{"d_expert": 64, "parallel_block": false, "init_std_down": 0.0}
Below are experts of layer 2 (counted from 0) of a mixture-of-experts language model. Rows are named router (the router's row for the expert), down (a neuron's output weights, with its number) and show model dimensions 0-127. Each number is 128 + 32 x the weight over its row's rms, rounded and kept within 0 to 255. Numbers have three digits each.
After each expert's rows: a language model's description of what the expert responds to. This comes from a sample of Wikipedia text that the model never trained on.

# expert 3
router:092134121115113159128115115124109072149145105102129147138125136132103077072126197150081143094129104088059127093106105083125156118102130105095097112122126143125144181096073127161160186132147137152094153079167097092152139142076080153165181150099092134108100169094164156098137131148181137165178161149107097182124138061149109181094149153094115182145116135095077103163076109220142156077126
down0:103074156154163137119167102116192118191106137133168153130121109179080161171144108157121104167128128103132121123146149153142112150141070188159140146086088133179108125128204066104156150077112136182172081147150127174155096141143141141094131138108111071131125117142045164128104069170162122115128164219122131150138125122149140134150089131138096119141157116119098034056101110142128112084132
down1:100083115146152129109111137119094146125119102051122069120141140093116105173169063153107120118129132128113128088099153138176105049119146146136089131033150132127126159115132133146133145108147155133114158139138176171144127146087173114112055150149193143134149056147101167148093109147128111136168012135161180130132157148150120112103165068179115116119058160143080146141123137085164106110162
down2:119105145168121158127175099129186164091079118158081163132115088151129129160157121096117083183090170163144075159130147132152156106150131114082119123093118127121119120103159111077137151167149107075127118125109132084091159174140098161162148077060199121148147119130061185176149097150143097138084100192085197109140099148133143086133085171100133165082118165152099066124164134122112071089112
What it handles: Ordinal suffixes, word fragments. Ordinal endings like th, nd, rd after numbers (11th, 2nd), plus spaces and consonant-cluster fragments in chess moves and tables.

# expert 0
router:089100119106101155105108104154103080171143104117084147156110129069082069124119153122094160106139098120096188129112098091134165099144145078034097103134157141089150141110093154138165143165157130099091204133125079111135117112070104151123147110099114181132084155130159126096121121136162135182163150107121117179146148065161095173103167116115095157147067201096084129104072122159105175081151
down1:141039086062175098138095109125130125117122140118174151146149089133122168089137121138138069144115124107136123133143132137133084091090153161100138132138136123147092112087086116105128091142134103139149124151118160138154239137119051122119155140130092116114149135110136155089102145094070126149108129211124146101107147131125135112126023147132143133126120149189060144152089167031060118119090
down2:110168092157152124094156120125131189122151123184094116154102168143094130098147185196109171145110073127128070134087108082113143092175124166030126128117135135147162140117138126184113105181139101053090153112098115112111144066104184116164104099142098124137091174144132142189174142154207102111183165170140111147160144121168115221124124139139124134152150110118144100085121109118157139129117
down3:157148088139125129164057141122122128142126139087141136135154111115073176125127104135058090126122149139097093185110132118185116144106114194156069113093104126148078114142148119092112167105131054181126124133224181179190128151144151108087152108147117110095110131083148140133118156125162183125069082111123105108081134106118182136125126135104170184137095097122106239147130130149133134159097
What it handles: Mid-word name fragments. Short letter pieces inside proper names and rarer words, such as Lan-cast-er, Z-el-da, K-hen-tii, and date-range pieces like –1.

# expert 16
router:093092110107107145075123116139107071160133100096086145145109154052041059125136149105092147106129096107088221144126099085124160114123124072066098112138145167097142150107127170158181158148159121118086163103158073134115118126080099142127142106106105162124103146135169134096130099138197120170164122125110100178147147076147098200104157122110094124134081147088112101115088114175118151072151
down0:134145053096119158098076078105131162131130083140124154149131143116093178088095175068123155143143112117099162129115122137136136162114199155115097150077121134104135128155114065107146126189114120141130169136179134167154098148084145152100127116102156106140116145132102167205109091205193156093077145100155118131087155160074116178140166132155143160194135174125107162040099108177123154110128
down1:093181152143124124131053117115139080109124118127095181099153165120149101153104191121115155087113112141140084201128108096111128131143159180102115104123114094115131115092146178224128129109156132180141189105112141181104077114118114113180127111142116110143058131167150070132152139116173059103167116170154134127155137124169138120125169126092079089109120187079098136119090050136125128152063
down2:180143138190136117148082185148137159116128148105128106132133144151172120117149090220144141113130132118135113097132157163168143109141081166115139113152096128101130134121148203088056157127109132107146098151094079158091172089140154103159150095134149120125127097098106110114115144174125107168186099180100220114188119099136142107095070125064124088097141136156073062183200117118111111100124
What it handles: Articles and numbers. Articles the and a after verbs or prepositions, numbers in table cells, and words like found, first, part.

# expert 18
router:102105134118103155079141080147112097165149139168144167158124152110081099143116164148112166158110102113073181060120091072151161135133146064064104106113180137093135128066115127070124149170156127108092131158154079078116114098071136153099178183106155155121116149145174087088117101157158134152181106138123139125133124091122116155092178136099101078140118158083175113116061099130121155113218
down0:150143107143142160148120135093085107149127162128153118075146122075084114118106084134134106087122107115164146090113149135109109094079106115221146118136134120181142163135156146126200110129125120135120185059180156151131149151212114138107120033083116162129078092117102154164115155161153158153066086137132147108076158099130158139146170179156215171109103162152097159164116136115139124113172
down1:137088132061122149113100104135143139115145145078140127152112128109140146110071152115062124135116146128081097082142096159133123120160163129122126144148147108156114110169150119110099145147112070116150173183120124036136116126110110133115226125174174095117152099153046141119200111144114114126109112062134187105225149083211116139077152106126124171150151145133157105105121125076147104119086
down2:159216117121141097070100099120142099125146077141166122126127097190167136135190153083154104130158130127194169151144123109169161162177075115161136138111144144123173119145121183200180089084119191144134132170088152089153079112139136164176069127115129113135111134112125153153125114092111137048085089188103174132147145154055126104168150128123117115116162134099183097132161123138125104158111
What it handles: Infobox field labels. Labels and title words in infoboxes and lists, such as Country:, Date of birth, Apps, See, Year, United.

# expert 2
router:087100126107106146087115123136112079158135105089085147147112147090056066097117168125101161087144102113090219114120101088135167117124122070069108102128153189091146155114114177130147161146167124120093156118146065091116113113080106139134150115100089174124115150128163129094127095133186133172175133100120100180133142089153095189108159128104069137131070159084108123109071106165113172068153
down0:081105158128096123157066161125177102113118105143117105106116167108148144065070185133130104117151131151115122134168133110118143146136115146086128114071070131194154146152174140097093121150122116141182086154150200038145194107119166152135153103155113124120182164104136083137147145112141084108081044077133108116102120158141137139093200117122114140167164097131163129099107181103093132198101
down1:116135146147142117044149117155123096084097146108104138118119148184092091109200106090135116133150178122166109131118165121150141135123064064172110129071161148071160112090087151111151155151116100125134040153138067141135155132094158118114118125138083147135059177160167111118148157083143109087103097052150162088188169130128122138094120118127091110092164122134088204140111128135067120102095
down2:087106154046161112180139064151087093134148161185108140092107199123159114124113163182170116134124089165108161096148153097093104094097128159124135121154127113097169140144197147113077122095105112141098147116152134064112118097089168139084134087112097125118124157114054114150095139142097159100169095112160162144107128141196138154097154139093132110171115156086183117107124092168110203112195
What it handles: Mixed short pieces. Mixed short tokens like ad, act, pp, van, BC, and words such as aged, round, had, often before -ed or -ing.

# expert 20
router:113118131114095157075108100149130113158127095090081160125120131094082082170180119101108152119104096137101181154140102086123145118140126085100109108162106122044144173127102158173131151154159140077089179117190090109149119087084154159139124169096131161120127143120197190123150107114155122178170154098126088170117130074084109185124167138096108144150077176090107104052088119161093172103167
down3:130122130152073106123130129181177107109110159140148116146133125088103099163150126112116146165088098123103159151157057121096131116162145053087110134191072141104104129202133081164129104126128150118115178071205102114152113140142108139179161136105124186134146111119129135103078119112088136167134130088122108103045104120023125150178076110072127136096136164105093157135113140122095175124185
down4:104105116122078096179133139093165104143145158178146144128111121109181161110114148190146132147119085155064096118147069103085131166123056153120144112152110126097102166134194164086171139203113180122128158109184150110109139115101160108139181137090127090119144216170187096111114073141131115111112172095084178159131130110072135157087137111128183160118154185109137098109125124113114111069149
down5:148203095052130148116170154114143118156119106133125112116102108168079134100221111189162127209147126151121108129108144150126100163149098162156151121088195123189099151157132122170073098137134102145101130138191129182115094094172106133055136075117130144113177115138097093154140079086158113132127094129109121123161089129085139162098118124132170153100070109148190147144191159151138096132118
What it handles: Pronouns and common nouns. Subject pronouns he and she and common nouns like information, people, years, father, book.

# expert 15
router:085119148109100162095091119128100087190130100118109159131112145101081061112119159095079145151141092123076194133134104087105145126120123079087085106134132154068141161072112204147182139143164127095088164120147073096109114119083063178139165131096122165137093151107156149110133114135186150180166154120105107174140143092166081162142154145128108118160094190095094131118076093161119163082161
down10:126114150163164154125108189133155090197082111121100170147137114173110151120152037119189091146143168078160156106155145138206146130081160138172163124158140145102175095106118176031137179137141117127113150132115138132157123122134144176132156132097161151096167116194108158164157146163116122115127115142129167097054158073117151138172135128137105125121179190146131114160149111109093159060131
down11:118153095091085145112065125195096145158124123089149102147127101104135090160102116182125112103140113184164112122094113186148106109119098164162109127120102131132138122134127173107104144095128120049162114114108058115105143143116128089131144128125156116102135109087120133237147195211090088104124168217124141121126136092127150090184118139062170141129123183129154111098076113073151101134098
down12:163138137149150086119098159156154138162131140111068031123129150121115146105092176100148174135122106117087114147172156123102127168153080042122135136129077130057104124149159200137092086172128139177115138102118123089136098108164134110085110124108159139132161153146135061069071067097126126116195148065172077133142130123099104119163095117108121114126130131066156134143186141168125153170090
What it handles: Digits and word ends. Single digits in scores, years and LaTeX fractions, word-final pieces like y, plus nouns such as album, project, car, band.

# expert 11
router:110135113107100145106106145121102070161153076116160146173117112115068101114120126129093162077134095105065170147089087081125164137115120107074095112121136132129132154091073127182186137102159138131089158069110093168130102140100108121177163110106060157095116150098187137107099112118219113190168174178107101168098130084135125151115162141153134152112105124074132136117074144187124189086144
down1:126139207166157087151172132098189136154091175153142041110152129108113129149195116102090110139133127127152164117125086094192160138133215134091136127059121124134118071140141083122119142108167138173153111088163112162115142105112147102139093175161102125110153045061117171137134090098107119109067108174095107051093148148149134128116160143173155142127105141163105159114134127103155099151114
down2:180156096093122153124136090126161139125129116174144144106115182131181189107115082129098127113128116122103172069151146168146127148139171190145134131083087125150142135097102094096118151112114149044090113136126185098123130165111036176166135213096147144124133111133100138102109081176116141134126220089148114191133095147109118104147096187106194114150160123090099083145165124133091126132159
down3:104126110080104129109127138203110161090181111125124120140112128188082081163084129150111152087128143093070106097133134141129099123109124066125136138138169123118141136113116139188139124196135123054115104032077098129145179127105129153086186169141160156128070160146068103130119134172186124134115139145136149127083130143097121120129160117148108149053176165140121050105139131184116185171147
What it handles: Capitalized name starts. First pieces of capitalized names and words after pipes or commas, such as Ma, Jo, Val, Ga, and sentence-initial The.

# expert 14
router:143183133102137167146133116139127093148133102142087180134106190107095086119107186115075191187140164093125151131122103096077141113115103097105082098161152141116162135116132180115145145138156119102071219115097080129151127132071135174062208109115149187132076177138150117083139096131170145152139103122116141160156149078146124185147125138111106101129130192086154166174109110165129159091159
down0:085170091168092133127055129155143052077115113125097166181121160162074167096095134075184156165122132093090121088116113123099118161180133082103145143100132150118155139180140089128128119153135141105159109139108204062101095126153103166132147119104180112140167123155157103157146088104141181067106190077115164134111165132144136074124129143166126134085180175116135092113126097089063151127128
down1:177183153125113160110137143086167127180125154116114154062154113093192110129102189131074122133140156163115158120137186113138145079130104121111111122148156104133162130126201110119190076133142131126109145112141132101124142072111159125120103146183047158123125151100145176037117166071062153109155123140171121113175153124154143056203152115118133136123139152095061131147151164107144116161166
down2:122128157139111142144138186153131113117119129101096109122131097187178113153082116138165144099111122131081125112138117147109089098150090074111150138055152134066187151153084077094129155149137193160122141134156062154141179132164131153161158106144161167130174142109182135176096117159168160132085145050093061102091076113088137146169091125140063108140143128149134143067201093128117146084107
What it handles: Agent and participle endings. Endings after a stem, such as -red, -ted, -er, -ator, -ive, -ent, as in preferred, songwriter, incumbent.

# expert 12
router:055103154097121124120120101138099082163155110120123141157116161127074080074128176133091176144112098114101176083112046091087153170128187076094125107124142142120153120114128124119163145150149131128060120075136110141100127125099040137117145142124117174119118139114133085086125100125170155136168081130108122147097153130143117176135214118107138079169084125112131133161112105180117122072233
down1:143162086151178133186110195111149101159122164128122196128134063112156159137118136166119181158149181119126108105169127109140116116116191139116150160149156097113144120168160179120173122100121192177129153174161120143122088100134055104119107132121133162119076138193095123189148114161164175127134105109139125161054117073175146124123162089166107149125192116124124126177105163088165145193101
down2:091150176112152136151148098169197152118106131101150088107135183164071126123136172146164104045145095115116093164123100146128145127140090085151155141131163117101095117084150129182090121137139111117142146054114180080117150057176170139147160116114085122133099159076137171146142129093112160100067106202115183104171115157148100156181121153094093138167137157117088137138153125220121132117147
down3:108069130112125132156220165082086101146141104146157164130135119157114114095162154175146113156103139160119151117093156117205108154138197087129102113095186133148134136178080082166172067161113126130103139108086162163085151129118129156178085173148075093129158084110140116126155067161125125114117174176153106128156115090194132166161108114166165113092064096149176135102122161155103145099136
What it handles: Word-initial fragments. Single letters or short pieces opening a word, often re- after a quote or parenthesis, as in reimagined, remarkable, confirmed.

# expert 7
router:119138120106125147125089147103071145184124088111099219111163148113063105069128088085136179113108122128099149144100115080096130093170111099105120112110137116087107126147069146122162177184194089134089142138136100148160072056079104152146162108036125153090142165173144108125132143139161104119159126098151119135150120146077164106104195121104107134128042125130138070153114112154154130145137
down1:143180060030174125073060130094132153216120081161103147135122102111126102105146130097131115129130111130103115162159117132132136070134109102140156123167103127046115157074102125128130110104133132089092111086153085129182038080120136125108137136156128162148179210117160125127120089128183108130129125132143160142119164115147134130123156124120062191089098091132115150114094123150164146192125
down2:097126059183124129114151050107100126038146124096103099125143115146158125093073078098116155164075156129198175109115127122087138166143153158104121144110158147165114128133182150132188138136148123102103099123149121134095153114111164146138089132128079181131087156069134132104138071134155140099090144149152111134182092124084105121029173128113109096121114142131051154188152094137158121156088
down3:113101096148166109225178126121184100109102097133165068113157104118138133152146163140132146145123119122106135097132119155143130063124171110128127127106115108130129148161121109102135117101123142077126168140103195131157126131161107117156031173143180196126112101147125138121076088098075105115107108055118142124122152036084128118095089151101209107140061111118138103138098136211120142147106
What it handles: Heading equals, taxonomy. Closing = of article titles, especially species names, plus capitalized name starts and taxonomy infobox lists (Order, Family).

# expert 22
router:099097120102114165102114130136101084159141110084088170150107163082056080126088178115085160114133106111092225115116107090119154105130103083079092108142160172078149155122135165136148142147166150109091155147147076092132089101074128147100148102105133167118121138145160132096131104137182145166159143060113107190111160087125094171113149126097075149149063150082097120090080118173122174093161
down0:144057135139129134114152145139099137170123132231144128140165058090098122079195104176156059181149120109218108116078138158140133130129141156110145125081126117126168152123163134181139139149130146130163171139155147128137100138126069180168106126152096147104125102134070087116095173123127144128094167076094115094183133131059107076066083083120142103104115140129145121150127090094129161162112
down1:103176123122098169134154153155146118188100142169135145140150177097124102167135160067126143152143116154148066146096112180140134150137129126146141119062121122144168168092121172120189171146131104090133075105147177122163150092170152168078147186102095125133101108080141151144121129100107132141131189068138161107037129047062155149180123120151182087148127117144130147196097139132161121174113
down2:150114208111120093185161156179109144078148170157160118137124087076126139129111115097150116117159093099175124110127098118109159151113157176115157122118108137129154134130147117125176132135118121124155125130125154139149163129087060149100087111172002148127118147144141214107084162113071162090107172151118179094075119133133111106070130146106089160119164120145159167110138146068073151076076
What it handles: Spaces and markup. Bare spaces, superscript and math markup like ^{ and _{, accented bytes, and capital word starts like S, Cor.